config = dict(
    n_layer=10,
    d_model=256,
    n_experts=128,
    experts_per_token=4,
    d_expert=32,
    d_shared_expert=128,
    activation='swiglu',
    moe_layers=[1, 2, 3, 4, 5, 6, 7, 8, 9],
    router_score='softmax',
    normalize_top_k=False,
    routed_scale=1.0,
    balance_loss=0.000468,
    balance_bias=True,
    router_z_loss=0.0001,
    init_std_router=0.022,
    lr_router=0.000523,
    n_head=4,
    n_kv_head=4,
    head_dim=64,
    vocab_size=15728,
    norm='rmsnorm',
    norm_place='pre',
    norm_eps=1e-05,
    positions='rope',
    rope_base=10000.0,
    rope_fraction=1.0,
    qk_norm=False,
    attn_scale=0.125,
    tie_embeddings=False,
    parallel_block=False,
    init='normal',
    init_std_qkv=0.0254,
    init_std_o=0.00568,
    init_std_up=0.0254,
    init_std_down=0.00342,
    optimizer='muon_variant',
    lr=0.00866,
    lr_mult_o=2.0,
    lr_head=0.0109,
    grad_clip=1.0,
    warmup_steps=200,
    schedule='wsd',
    decay_fraction=0.756,
    decay_shape='linear',
    final_lr_fraction=0.05,
    batch_tokens=131072,
    seq_len=1024,
    doc_mask=True,
    train_tokens=646800000,
    steps=4935,
    dataset='wikipedia_en',
)
Below are experts of layer 3 (counted from 0) of a mixture-of-experts language model. Rows are named router (the router's row for the expert), down (a neuron's output weights, with its number) and show model dimensions 128-255. Each number is 128 + 32 x the weight over its row's rms, rounded and kept within 0 to 255. Numbers have three digits each.
Before each expert's rows: a language model's description of what the expert responds to; "comes before" lists some tokens at least twice as common just after its tokens as in all text. This comes from a sample of Wikipedia text that the model never trained on. Tokens count by the router's weight.

# expert 3
It responds to: Line breaks, header words and labels in sports tables and section headings, such as goals, Team, Pos, MF, finals, times.
comes before: " |", "==", ":", "\n", "|", "==="
router:166139112168187120119120128145173136120091070205072160119061127091162139071134121115118119135150105143115162166142145119115138107155126101145131142177119059120076167177161137157168105142100165098091159123133161194119099175071179175170151017095152158117118060143166055117106062151127124099097122162185108196194116130152148059115144090134167157124150081151140141111162125101174128163105
down0:107147101166151121144180152094139159079187086115128117182103178127130149146115118170120136124170177157097163175135135129115121140151095074195085170129069114174175066150094115077128119164146096106118146110093114149131065160116144179110130168147104113128158106190091168143130111186179129120150108132135155115135164174058120149087115188137153184142156125140137124113131155090165138109121
down1:140096115077103123146199112121116115115129118084190083123118154144099102151123150147142118144109165152143193061146123102141165067185092167135134091088094111123047112147136103143098115169155083177169136068070159113085136059175117066127155119193113143090100125185166180163157123129150157173126112144126160144125144114172122058143072174131103188133120168107135163111106159193142146154129
down2:066120092153096163112138078127126155106163137075122103154202129134060104127158127130101149125136106168056053151145125119138120133191131185110074126140150162119100130163111121167182145085144141129153076145101105187130195157129131159093137148103110148158084142098157179089121162159065106099142195127144180107108170127121087156136127113112080145168123125089118143127152087129209114086127
down3:102116127141161152134025130125141155113111177115115093183148124079183102117067135090148190125163153120101076132112110107158124135079127142081131143138118102106085149106081114126067174170164165088169121189134080121153090133095152114192097127113154175117156145083099120096123162111132118145124144032078139116145139081148111141109170158137104156101064156143179123127105173116106200139172
down4:114138153130107142144142077084130112107157097108162170112135164138087147091108102115094142099139105125062121151131162151132129134148148128139084108153122129108130114189129093117114175103177115158103092142101099142135105133084140129125204065156122161140106114086142082084100106078148124128077181137121108055158099119149095134109232060053137123142137134146175121137109118143136145120173
down5:134123122148170120115137109175195094105171029144139122183099104177085121121113155165140098097154122132143131135127136133096141160085113104163140136099043102117153050120078131153145125118098127157093077126106140131087127142167125145120139120129117147109133105146146112159109137135182179185124169142147189144089187063113183102129128102133093164119119075170130133084087128130122102146144
down6:140142129128114141145125116094127087139121147086163086149148143147105145161096173123154096154129109082185101127145177044161093115108140136122089088104106143062191089147087140162185153138086068066117113136148103075071137130135091106098138196134152083168213108081114060152142140167143106064069171114111120105187094075126166141171163131098062113157141128098156132135115120158110126112178
down7:135120121154140127171108137162130112103092131128115135164107137146120132138097119109059115065106131120097185180142143150117111131160175094094104129108093140113124125091081169099077172121049106047132127146065170116153083121162131116120108081105078116080088122126172149120111159148146066110142102131132120140123121083084156134086123138153151134142182182072097168134155137131095207107112
down8:085087064135138133154122107123136134147126177190123144192196157153113156115145111071066166135123152100120130077142142120165096119125053094131167147080093188173147090072126142142123093181086132135193095163191095164134148134154103145103138178152112076173192175177169186090073072161110134118145140131080145129147144135098095149130205102092086126127130139136080149170144126106091125118154
down9:135083176126117153211147162143069121121121121123119153173126104182121093164098135163084111090136113111164097101122195142153079075114087112160139115062207134126107112155056123160074134137140119172108150177087082168109098101131128146139108158179103147136169132146087106109090115081149184085149142174067122147165173140176122096140106095120115148174140150160136127090085060069119145102119
down10:128092130105121059178129142067121086111180114146113157117128181206139164107102121141129092088149191127175120107149141119232206041103108159090147083142084125142105138051195144104148106121118142140115121146147119138143077118190104116155133127129101181152143123143094085138169104189089103129135157111140166136110117169153140141117115074130195085169112127116155132152057151124139168129044
down11:153142117104160148095088088111111123114149087079141128157145096081092098091135153080103153168062137130117090044062110131135151126132115109187114067154122145152102130137162156189087102123086041094148130087115162123171100142104079156143139207134064162105118159122140084173099088103067136165149126136171187103184077074100105157107134121123121151141111103176084052113095156131131145130164
down12:173177138111144125099128189130133075083144143120116116143140071090126147118142147169119150121137070146153071114115132107149115109068141143109193140119101165149227113113159154185081091067155065093100122161140103061095125172114145125184103136177135093136129118156154102110124154147125154139146126129114154112062059130118115161119154133139161158127163132171126140101135140174122142115040
down13:180099176121152084165112043154112082135092178104090122170115123103142136123141180126126138138119094141099109109099084088138121170178138139178154161162122073109128140148142188126092179096194130127102119127142157129165132135131096144084133185159186146136129086066120110107155129131103125147093087170179074116156125139165094099143141127103087074062117168111080122168137158133211133113104
down14:121123197078119100105118133122111119162090093084119095137084166142135119149120077174053131168121119138139170162140129132128154166153172123072097144187094148113118101175177097163177064178182123174110170083116141079116110125163067213121089143141047158125105123158127121127127070182087089160131110117144131139110127129104099109102132180135083135176131149189087133138160115147126175098166
down15:204173086141167116168121107130119116154083177227134137078111155071091097181165092114147108147126097099150112129141079120099119118100154105156104116155189098178121134112135181155132108121168144056132109062143110147129108086082120138139189113133107128107207136082134136141174105160009113117121137168083168107182128157136134170092152157106135128100128148143204076147154135163158104170127
down16:111183121140114142131146151081177131090116075125141074156109085134147137112142085129135160181117162166165193190160165179116119170138073083135119100098102103156132132111105129121078074106129149141099139101145136121104116154129131185128129105136103088143143069134141097126087136103148158019107115080103167046146085142147177148120163172127209148180134111129059100096111162158101092098147
down17:116119134151107124090112162136121140090056106184141123158073111133093163091116147132154153162111136218071139132118118146118161122119186169065139103114137071149108171145127143118101143097064157097113190128122079101136092121126130067115117075112137169146102130130092113177155160103146135150155107175109084168109117181069160090116176160117126208227093136106157109129145138105142089100135
down18:076104168165110121180144135114112104087160141115137147130110120169151126130152116145125097121117099128104170087159086132114143118133126156201154130099135189094091171141108118141127110109177131138187111107120109135137124108117136153104140132103148146160220159119102138102149103079221102085135120109155109121116093114135118193081123119194149139099135180087135158145155105144129110170144
down19:117108172153116107213177133103095114113126121097142136127094095195139111108096178081154125094131159134100125142123034140110107114118102141120119114104139102186103168133179159104150146080193128143139060148119213150145145136092173103094203152190120132128102136110134139128100055136104167073136141107132094103152147150164139125104124142200191119124118149107112088107113121137144100161138
down20:122153107124118061132127149140121110160107099118120139127135143104126178168202158112098145139156112109176083142136131076175126154192141120176199160137129165089081115098120066095180163059144206094127117117182157149182127121120119139117078096078154116177147138094178151121131090115155058237117107121087184118133140131125092140101155102122133086131126113107100137120104173177117139089081
down21:128143123109049123124092095170133116094159052092115180119115140130101145119100099101113103142144122147117105103126145118150160174115121089122106109181124140183163163134159091127134125123122134107159083140178159144148123138117157134100157091150146143181135099134149126128069070200142132178195129160140150155102090042115110159168146109093058177187127217136167105154131160122188099092108
down22:056085119178161136127156119070156092108126113089134156167115088107146124105104118088122089144134068170087109148083098108142122080171117171151137129163116159101100197194129159134164110164099120095156128139105130111166120124152169092145167139150131126109112200088118095093150163156120103192131092064175123127088094168109094155150110147087173094178203170107182142094118094122137056071083
down23:159134123109159130125167155107151111114147177134148176122061136128070159171133088096113162139133177135138142164069131156106107150096170120102143126078101079116130130117144180054133114116059087098114092128126186124062163141205094080061041086125135081110081115147164180121138184173080106127105143181054152110124101174113137187167135118119201114125116117135141156149128162127156101110122
down24:163093132114180065118171132155107078140100166080123136069146118142135147180102081158109118181136080104161123182136213154145088153092150127138129124152094175140100114085047119187135155124147107125106143136114173154089183113123124114153119117053168071104157158161109170102085153172139108187087112073162137079103177074128096164135100120092165136066126162139091110069127077135151096109141
down25:155102068012121127126107117156135102123163137186151124112137168152119113141071142121117107160098126133149093107145140087142118105110142180104134108169116066153094116103121090108129124146188191205166159104173151151092180099048117129162139171098083120146158186142082062110154113155138136120107104160131151096127100121106080122140148131126116154145153191180102157167154120132116189147140
down26:099202110112102163132121112119175161204106149127110116154144117123115083109103080144075106157132151159137213128137172109104213201154166163097114145174145173087116162145120129131140090155127178105104144146121170123086126128138136165156111136033149114140149070095127141055145169182117126103134151111189119143102120136185139131101122195140119116136108121124110085089103143136158104076117
down27:198164143114140069113131091057149115110112104094119140151148128077082115121143181097131086129099145121076146090122084151150105089186164075136122158117140166098076142134148085165140131122134111092191123119126082083120093094136125098104150159150186128127144082109089159083149131138153111077106076079160146147169114126113137096138142102141134082116172157109143095095107119140120161139101
down28:141156101141133109133118095076115187116137120180165057099158116111176129091091111140106131128157130132096185134142219163062087163061140142090157138102141083170142125116168112111114093151121118118186146099075193179154165209112132118120056089092119072088149138164114183126114169126151155091076110118139108124130128164140171130135101083114119144097101122119151100132239123141115118122132
down29:072126112139139182102170088006108136136101125122128093188130094147164117129134158110081102099097120118149146129152160103090118145121120102122157154108168159104129172122133118130094104111112139166106168129100115129092124097155131121095184115141160051092151092142110111151110127154161117167150174093121104140156095107074149151125164118122100129138110153146108107108138093120152104151176
down30:124158123147086170159150154102125173134107098145090132100125126136147118100156149130073119150143084153106125113126137055124138174131106075124134151173123113128093142119142134009179152095118119100167083112062112106127150142189107158081115097132116072055139124137119114179188155203174119118124183145150143142145095117087174105149094158103051162157133146080108093155114114135134158157073
down31:128135146136128147133134130131142102110148129142139145135136106115101186084155085149103105169185110077122169068154154176139135133075103103083157090141078044106136174120128157159078139138170118088161091204157115151150072087096169132112090171088144174177172131169076136120068149162176062112115126153109152078116144189134129198166160104142075141118143090085182172170106134149125137071130

# expert 59
It responds to: Later words of US institutional and place names, such as Places in National Register of Historic Places, States, University, County.
comes before: ",", ".", " of", " in", " (", " and"
router:172153094139133119099128104184159138116157096202107134102134105092173110121188158132150141115146103166160104193084104166112158108129137152115137119146121075120076153156152183154146070047122171136131123091144130186167134151122125170134147093124107136178117127145139099105105073094131123101080125141144109137116107162120075140128115128127162157138129113156233121120153178126157207128129
down0:138079073043131109149109128095154108141135095146160129101145125117133100120145143168090101128150131088065172137124144098123141130106100138125122131130108112134123112155188112067147082139135081092138158081162142130133169190091092130105157119126087179153080126149151050080104145135099145173062157112149101106073152117114135130133141140108151159191089138105084143149123093126095180127145
down1:167137087147123101161132149179150165114144122135121114155109086186128144080094157167149101113174097110126153149134167157131160176167143135121138121133123099063097119134126153190108144153154162118171108128141134113185175141084166127109097162155137175140128111124159086146132095122093177148136079129149193186101086124164122041117183202064085136203179159123079122081110148082138143121086
down2:163127108124097120102173070102072109142163140088122143170113135164136097128072178132160107117147163144127121136127135179092103132109123144126131126104169154089101096115087144142165124126143129108185202132170121099116177103107128129140167164099133125193140119137118105159127118162165131151094217140099181150133121103071160197094186114102143088090129105104125169193141097185121130073130
down3:117079100109128201098113112183150163101116154108121151113081144138135085110130169101153126107139099135140078187147095195154131118133098132130133157119106117138106112133090089124148049119156193145103096121062140152025114106079148112157115081127127100135100118145132142092126106088082170164118148131130102087127059168086124089099123108106206129143119168135137115078150094192134131102107
down4:195166152134141080076139121164149066116138157115137150123122135098117126091125155134160129133163138172134161148167146147139124126153131153116066129094156111151132088145134082143175098148116096103135052145143155197121103146094121153121155204150142181116125127135149127166117123128106127053151111183069116075109136169130123126161071167105157133085163097065115131170110148161161119151105
down5:177148118092115099169140131185071136087144127181120101135120122120120125152180160111146121110148097133101153088151144121188135115119130081098074149111133078138075140132107094152119151146121120143119071135141179128039107118093106101057124168202130108127134104160091133104107080148185127071126126204159132158148158077086124145092148119166219216088095129113153108122123085026198188102108
down6:139177141119138157103095055109078115153133104142130137138121084077161114106147114096127154176140124170068162124063112201131157074185177126162124183101071130107115092107092081141139110169071105161090121112012142150137124103169152127138156168178144180090158143123141107120158130145137150126143125138182102170139102104135099108089114063119132153108148179149140155140139165111108042128120
down7:160177128117083134098130161097094057107147084086052128135132117143166112120103119144159137104132172138110123146107126179170068090142138194127079148130120236072112098134135184161176115145147120114126177124080140169180139154108099152169131129112145142101168117091123071099116098139073161151182141092137086097162088112200149098136134123145137121198115147132154131159152100118190101089131
down8:098112159117165129128084112123139132093120101173123078131124170098178164122137047151150086130137129108151144088081065138115127157133101082109135215098155142161087097132132120104137056117159113140110108108134154158130143155164065164165142097096146107075138146165109078119164098153114167086101114168130097118117091140129054177126201133122121132149107126082146148132165138129137175118139
down9:094131118148068100077159087193166123144193094218105094116122123185120160105184112187156219105072179136056114147152111110088110130106116122136121141186107110141096154126114206100108069114103154143160133123140101141105159168100082168174097109090197108136130140121084174136137145117118104161071140127140098116081114202126153127113120118156167114133116131129137141129166174144149125120116
down10:203130049090162126187167073166184160068065103110147159089187143126123117102124162143159147148146131118109134164168169154089159152099154111111174155145105136118064112089083095179074133113130153118163093164154158180082098110101112106040123178128108121098126088109169127161123094088122130158162148190149150110125202057150121176133149120138166161168136109109095125143116142110137155168059
down11:092151077129142115122117163084187123122111167098105181082177145159114118117150119145145115126097093083121081167130070136114108130168105116067203171116185017144116136125160152112100130088094059123120099166084069134114131050131111113078068094139139119123203146120154113110058166103159125151097113085070172126124165141152115127065171091117093137112067121132151082099129122100108105124133
down12:063115122124146116077125157125150118089118143116115135087155125096158175155144145132084120165093124127138138159152187148067123161126143122163111145133181140200108057168106117139131144125157091119126165174189117107133164171094135111184169145154118070140122128123159081132155140167134113161151128148104171088205073069106095179175088149138119098096044130152126150133143134206092012159112
down13:128084137120118104122133118133201117167164098186181149099075115166070165138150128084137184142179089115111093143138140128140175093164160133129170104150077076098083130121119138161121172195097136142118158091171080126124081056108252114096093114139082145128120161059107148109126092121161161152150120082164138151110200162148101137077159187159181116125100132125123078112120168104108127087136
down14:069099102146142163096127118164124163137131155128132076140089164123146132155031116103178098160064146071103090109104138138171144129167135130140099156135110061152142125100091120141140131167091122073151091090075083119160119150096116098155138134152144158139094114111112191151121126141123212142130082111137126137114092093106094155154078131135117126150104148122098154187142163146145171184068
down15:132127138145109111102127152146124121097149152118140090131167133151107160131099156131121103113094160139149156118166162156111107163083067088092207084097109131215099198154151119068087113127116133121059121160200142120110097090108132149164114131056159090124160157139144167144168152177159115177139118117094135103205155151157198158123143105099135107119082129102152180090093167150144105092147
down16:174162118120101124142125109097113060126078111142116163119111137131082114117122112115080156113104122156154132079091142112118135118150144117150122119047187199119108104119123159103156131140139142201135123125119137204110111152110156098135187155116128058077132085103147191083157126144088099047105061168210094045137049072164081159155110077120132172143177122063127131159132142157107148122079
down17:159176110130094062137137086124145177141119147119128166081124116143163110184121144113119151102094110132087118129094092149104124091076140136114176118143109146115169195150151139102139111057138129065158141064167101116223197099108131178166123085096184125133153160146094121152112076128184103102144116088074103122066047125121185132159141091157159033093108135137090163130178158185144106158119
down18:146116141115154143166112096137079099159191116081199107112128164179126119075128151104135155138117140153121106087144150072124121170138164144107079107181163118078113089110047118117113134069137069137180128111150119183119074136078122151126159155141104193131096080094113151078119117188114106183164124161139085134138098122140169093167141188121182178176113145164148113083113153073182111154151
down19:170115130100129159094093124179144130090147193154140165141206169110169171150088218106067127153152170150159134195133086117115104134169138134106152113089135134165172166084165131133126069143134134130098144162112169090122190108156114110129137153097123207096135157102148090139207168128130137171166164129069159165163085154085116099106141146122169051201116099178144129095133105168066094107112
down20:101123139091162111057101140134115186111116108120094088148190148047103114197128120130074090140197119109141111122125177151124108128146119219088128065132125110072073168120165134059121095104085122104158115162168132139111134082134066161161141124083173086117131130117123060106113144117117164097126098136113142109115119153089151115141103162135137171113135113098139105110118167198110124142136
down21:051135138172173200127114105137144131189107107149122093120207176099134169051167121137198150115105075157178142146140089193157104127148107101105068114137136148175074080129069113114076139134135180069133111177120119136151154092152124166116152136062135156123105134145127145051100102144151132098092138132114079081107135142156105142105066157142103169040098094116098128099186156134126148140142
down22:170143137098129088162164155181133131130175098146103037140134121150118110168139151150121118127130134105079094110111127203086114168105133129146123089142146124181110104142191133070135060001088138096111134106090102105160176161106069143121129087164134147156152150177131112122115112170174166124125137135144190129080159105130127119109167125186136122120172101110152127101069121146118118136090
down23:123122167084140096064121120185112144137178148128082151126121076101122106146158190161117180137113171148131134113130096082111142092159125178100106108124174089181104109164143140135147145099150110093146166110124081064105067129128135181159133138129152123161134147051072176125173159157086153165125141086105132104181063123112108071091121069116093107107121112141144120191105087137133155172076
down24:146117122214094098081174081106120122143126147155146124131092138115170108149107100144166108089154160115085072142058135104164129162108119177098160130115124130079101084171148141129201128162134144118174109125154163064073137108154113148166147155127175139082147137183091151137107138119199129148166163106166105137088078105122155132085177077161085022089083121126154102146094124154143099068190
down25:126126132150088181121049149145129152149129122131111145102112132133162086142127106110108144126099128113144164161126212119092141171126113108120144157136068109136127109115122127099143131150140133154137177139163127145139194167101085180125151121106119073138085125134137090151129187158131172087135186137109106088098117098134146148039107141185122121103066064110148102151154153173100159088130
down26:095100097099137122090171167133082148118091148094122135178093177069150116098089122165179078107098110124154153067099103129216087103197141161103138123119144144155172132129112155155175163133074156134131097135147129182097066101138117135159086087070101115137140132138125095181171096138163084121139127127168139142091082128158110087156185135128057116077078136138082149165180077118158112137129
down27:085107134127092138063146152188080139124112121084168149122126138168084165068168185133146115101207164123104138125125117124093193110155140127126135164196152153052102166124130160173146153154144137108151131095164162151177072103183140192105143161163102122106160153084091151128139123136128117075079153112145134118127077072150112159098180134078156102098126143123143203138156202135148136106127
down28:131202120096217121157152149180123128110189059154088131084159149184144143174160083163144140118089132035187181109117141092126119150117115128128135096159068122098117138085140110129134134080137134122147125102178132181137120131144078115158081156119132129109080143160107071191128118164127109110108090187095141200153187190128152137142083129121150131114131088100155118050149028176096163155171
down29:106133097117132112148119153128116191156092160175115067171103167149147200155128142146108147064059155119091088182137091165082163168124165092104110102188185099139149124111124115166141133102110107091136088073124151068149145134134092096134109110159124171132134130143171086041138129148194107180137148110129152161134154110158094131159131113145088152102108158108089205117092189089123082150112
down30:132154139166108179094090168160197167155178129102125191126169090098120144150150166177134122097095134159081156189117145146110140083127136107160128223152082103113195136142148141103170145103160165117106102159122152148142150116137130137149086117134148105111121142047169167124120152176132105094124112121101117174135131087140137121104113157142152097071154154142133072119093135071116158151131
down31:102124153087091182062216175092131149100156098142147143076139112128127114106124099143100123111152149119128095138152132113077092159114100102128142145113120115126180076111111116072165119157102182199148129131114142146128142177109096134167150134149155168142146096193151133102142145139170099133137215149072107085167085127164092063128179155186138082108158145132120152161145175123132099114149

# expert 24
It responds to: Pipe separators between cells in Wikipedia tables, mostly after numbers in sports stats and chart tables, plus semicolons ending list items.
comes before: " ", "\n", " —", " +", " −", " ."
router:138168116164188144142095083160165104060124113191085152115127086095152111115210163124173143126145084219134103196092109179125127135144150135140123115117155095143140148125158151159161101068138139092087167125120134126138122113114159162178164108089179158127088112151152113123104092116118129112108116125180085168199148131150132114049136081106164150124124097145176113116142135119142137079105
down0:174163134147102110087136201123153167132103094141117085152117136126123089116095116086173153161149110161110170126077077125109167103142087087081137130100142116132166167145119077160076133177155091106147124149110120107108115116122154172143105121099154099120100154185088173171173084086152175140137096088159052179126147102087120157184120108143133172082185125156179093156167180089178132138073
down1:135103101103131136085153137138158091103123147148167119179135093113149140201191112095170163113111166109133102160119140077111201135209167134153143097119178092101135124112193153132116151190175094144129106105125117054144159119079094141136143132118165080129144156112150174150115122131138159070109148109148138105079155147193115147090074167101117145150131158137118080156126154112058122115162
down2:088164125103113191153138125072147122154071105120104110135193129158124106177139144157148104123137133066184070188077111163149157117137129124166121131141097059151185161124161081116086176166130132134126147147118184199103145140195132109165118154135162105171114091112144130086128128114115106086105101194133119065167145114161162122137120127136087154112100045115169182105143145116070140160132
down3:141128121128137114075195136066115178154146148087152131116153103095170218181146110095162130118081149155077096131099140131070109107147099152176075196184153144118105099125148114132129147129117094066070098161100171160124138185109118160151190126101114185129149077150172086123134109114129098112118123077137125143143161119092092106131117138090160117143151183141127098075130148161162119083054
down4:136096116107074134180173106137092116105105099128111138211144140118103088092128109149099190092082113100120150103151092164111157091136095119100057117136186094154132134089143080160079123154170082060111127173158164160046104096152121160061109145108123155127137097124159114082102097148141078143165125138165151138183149078140106153147146133079081182068211186177151108143199179120147141118147
down5:167117098136138118120125090106113137176133127126121161085134131122076143110188110118217128163117105138111151136179168125165124115090046149088133154151107111140143080192107134170098083116074162134147138169185113158192101107077069094137127130093133100163089156136141170207086134116160084103113110127152099173124147174094162107105178104131176133043140125119171118126110103139132117115105
down6:087096114119113157148144110150088144091093075114116107125149121129154117135117150127132125120119172128051106142131084101129110161166106131050100178143127098107043171117112162102098159120135106086219102095136114069138073119169176144130093162184086128146123141120074124161130173110140104171149105176155177107088088160095104094130163121145116103143085150108152092163095094168133179112122
down7:122173169158128059130175097140126040133094131126115157146172175140059110158113090101123137148129063144076118158137124109078164146130084124169130058171076160108143046129124107139158075110098115110116089130128121144177145117082110129126115142114102145126108149089141099118086120100142150106144167153118146157124143125136099133102078152081134061128151149146083127126132154152110155150100
down8:094131068134145066175085201142153131161109100139185204100088112125095105117107174083127111137128108109119111173065088140138125133144127091067119169142143103154074130148057115134073118134106139116125140165135139124160101118095143103115130171138140111103122139155118141159197113089102086052134100115129090135094113155097158120157172116168154194095137148138092091106067174116078159182119
down9:130113103117109143066085104123138152104184115138116115116184120129124155120173164172118086091072135097124127162180049119153141086124135107040121142154083106132059121127141152143191082127166101102214114200045136124126143128119115050148115084122132140129105172189104087186131198162166122110099133129107182101163151144074135113142132127086173066098162138103140151125163173123139146082110
down10:170091143105188095112150129098165114135177197143137123083150119164099191181093140112151103106125143194122114122154132098185134112059131110120117123103105155139190076096139112114151152118074159180124130162145145097102124127041097130096105157090096137070153178144144154124139115142037153121162163105131087133118157114151126128069160124088121124114132156101126172146125072113100170086181
down11:170115177124204112092167103144083133140122116163182163120144139113137159177085069104185171100130127126161106157107099128115109112065107188105150129106147065133143145127107109170208101133177114194113153105137135187113116117116166090145117094134124147193111138130093109130173094140168127138152055125172188115133164080158114096169170152176117183078114138172111071124146086149100105054127
down12:142053109146087119159129039186074069173135154103169110164148169132155083119099079122116142168146177106144087116179126102109158096122166152161111131155122162109117127168148144140155142161123195133093133084158158084160093132126127141115126107064157087111149134062177157143136091131166120131064187110107135100127149124119079116096138166145193127204199103121168157151156106168167076151088
down13:113154143099194170154096136148116114179124107161108132145169096145133134126147104138155207161089145122121156063142096169057147136167152093114129068054175203115148105083121149066120129101157180153090141177120125088119107123098058195118078155134143147149209166144074129121148117177088196150141133171109118115124138157122050171147169090160106145120103120157141123167118191145119143066148
down14:152153137109105182145115104207090187100095148100060165112183114133128140103133164103137132108157107074179179099130162199142104160100105082066097140190116103140140146107156156154023121124096114136115151070124177112117091128166173143175151132141168151192089136140113135157162046150107102144112121199159099138166122109165152073140104167107136144108135148163137175108127116087145185136118
down15:185164138145124139131105144139164111091185029131189155127143138138136128221141059102156164122151172135147165149161135082105130186138156185131145166071105166103126154136145100088179112130117137128094153118148105132160143093142120080145123109128141084125165132108093161162172125034113065126112139147142176165112166177156051155171095174155139084165150150095162110084106127123168127053085
down16:142125137130127183099156106100148093121099107071069176131092141170068062078094102149156101138121084147164105158121144145138083096077132173157103124167129112124133110155081139151175157126128148114122079117107073187192093147125108077156186126139142164054092126194171108109090122128116044150101141098141135134142123087104129129160168065170064168082120101118108090106077138108158125173134
down17:139174102121153109082148151105104115154124127149143096126113127202093108108160144183129090122114164139162171149170141086087100174116152117093085108075120087191159122133090094125095066160144133112145112173113081090068129103117095115127131166119103131127131138094110157157135146136166132084094134093102151163152196117170116192074039112122149116163099124149163132119111153070103072132090
down18:152175087069165103109152069082117192114103085130079130110111113150185101145068125137136139147124187136104144107138087142106151135113110128076130112072182137171139171149184147203076098096107098149115171116134143125099103087162170098147138132104117095160091048127138181091156129117194127118094100131154096174114157141184116100135097184182144150166135095086123080058119069157156125135102
down19:199147127122131137136112121127118165159147167182092142109063162131103082139128145162126152114093149134119116119105125134205119154107100087150128151130121125112195157148082119118113124124129115110083150119160054200103113129131080135138145128137164134154081115111208133231133120120145126170217158103180117168112145143120155142145064151164196150106067130169131132100126094141139170115186
down20:035132116165092163152178177104128138107167107110156144139146146170143151147131121150127134147107079075183106052087144123147122129125106107141121169090159117122156094071121067096134146146119135112152068113094092079150093169144097134114099166146119133147113201149135132070133095099144075119106152187092142074157145073141169148129100142098143085109136122108135060150154076096148165163145
down21:204160147153095153147095139077087093029104091107116114162128084138122141151120107091113175160154131073155137099097207095147097151152147143128142086135098126202119183142144083131125075091167119128153136122098157134102144157119105121139128148168172064155163107109095141118135125118136115103119051174121108121193141131092147068168107090034153107127114161147105074075113148134136129132089
down22:160131109161109123093129150152026183128160188166138076149099137122115141186101136109165101210141120183050143139122118121086124153114102125120126153098150159155065190132144126164174150116147076108131107119153050081120179117122159138135138108149116179142130103139104161101095166157086150115148162083123136121103097173129109095078082205215117070162103206139179099144121143140139134071094
down23:125159086140195129114142085104093097125145101089129120108143161178215193130117123099078110124081117156154148107176134123165059146152170135120127064082151097116110103084169167125103183125108197126124167125131155178110123085118162066135125094080193142152120180162158123131100140146152121104088104143116168140123126124163135142122084155163147163109078135092096186106134109126147112125183
down24:160144148107141150089188142107087111113104103124127099147185142180131128165104132203079179134162138163136092077160161113071132147186108113146112153090171156125104087073144164090100092098173143129106050161094042068114191170153146148079165134120078161185167133098086130154117147145142128155050113079112185142134177128131050181109109164148048114143108144123086117121117130115098125099106
down25:115165150118132088153069108153095142097193123112151075142164105161108129126117112147154155093089133115079101191132069097142146109140127145109151113151149126091095113129080123100133134099108124182128135105148192147117131112155105094158118129170146109168145176071137149182097135111126175121155162130107113156122076168126112102169174112131175097116099152159067127139159121211131114116062
down26:118131103146136137091126103124135108111117137172128175140107127137161096111130133137132123152114117069129154108193068112102173108163131183106135104128124145168094196118171139092155141118131133077130078211138085088132158137121201122134112111128133116081129129092115122129143167109139143081113156106112180143116111176126104166082099092138096103183194138118158098126108193106176118109094
down27:110156086129080127169100103081144142177101160072104132084098159128120104126142120099147091130108131111127147151126124171083129095133108148113149144149109096130149171085137106150050147168144055133128124126155185202165130121131084113107149134087128082100154108176147100146103111077149135163150097087119092137101113149115180133104113150147113178144135108065193119158162190132138168156175
down28:202142138089101102139141093146113100106129104127124138112093183130125163073123132096166151147124094140096092105147141130137159093112142114084134175117090081118142099133126163139188103148076116154079115087119137114180136115084132139117104169101130078130158149075141130096085133138110112166145177178126137127156130118123076093152092149090094124144086139143163104155089092124123168121138
down29:142174137117118115162131078115154121139115177123093126117142137091148152167134170114079131092120160092101066078109095084176089162134150086116122121073154147093070093126140076103130150089101131163180122092138139101072124130181131142153124140156133186128173145127078080101089125098143181120107135142128113133118112161102126089136183112075126114125092117180127129177131155183148134132142
down30:171120153120154063155138075123134102120130139103115142160140111122130098103116113171100141087152089136165119152143099093123118160135137148069147105151078141131078153131088117161169062122131096124097056073129160145165128123119149118168156116112112178167197157091161113149152140149141134110148133166141103116160158150123141175113137136127097130115113153164147142162138150121146082195112
down31:187119102108111064135115200128109120137105154108130129116107159161196138144103125099155155182178152106110088150084195118149120137126122144161153139090144137158135173103172096179102131169080162128135122179140178159141173140120122101101151153120129071159142103072158090147081098138143148122112138088157131131115113191124138099073176158076082131132165147094158145137121141074098164111136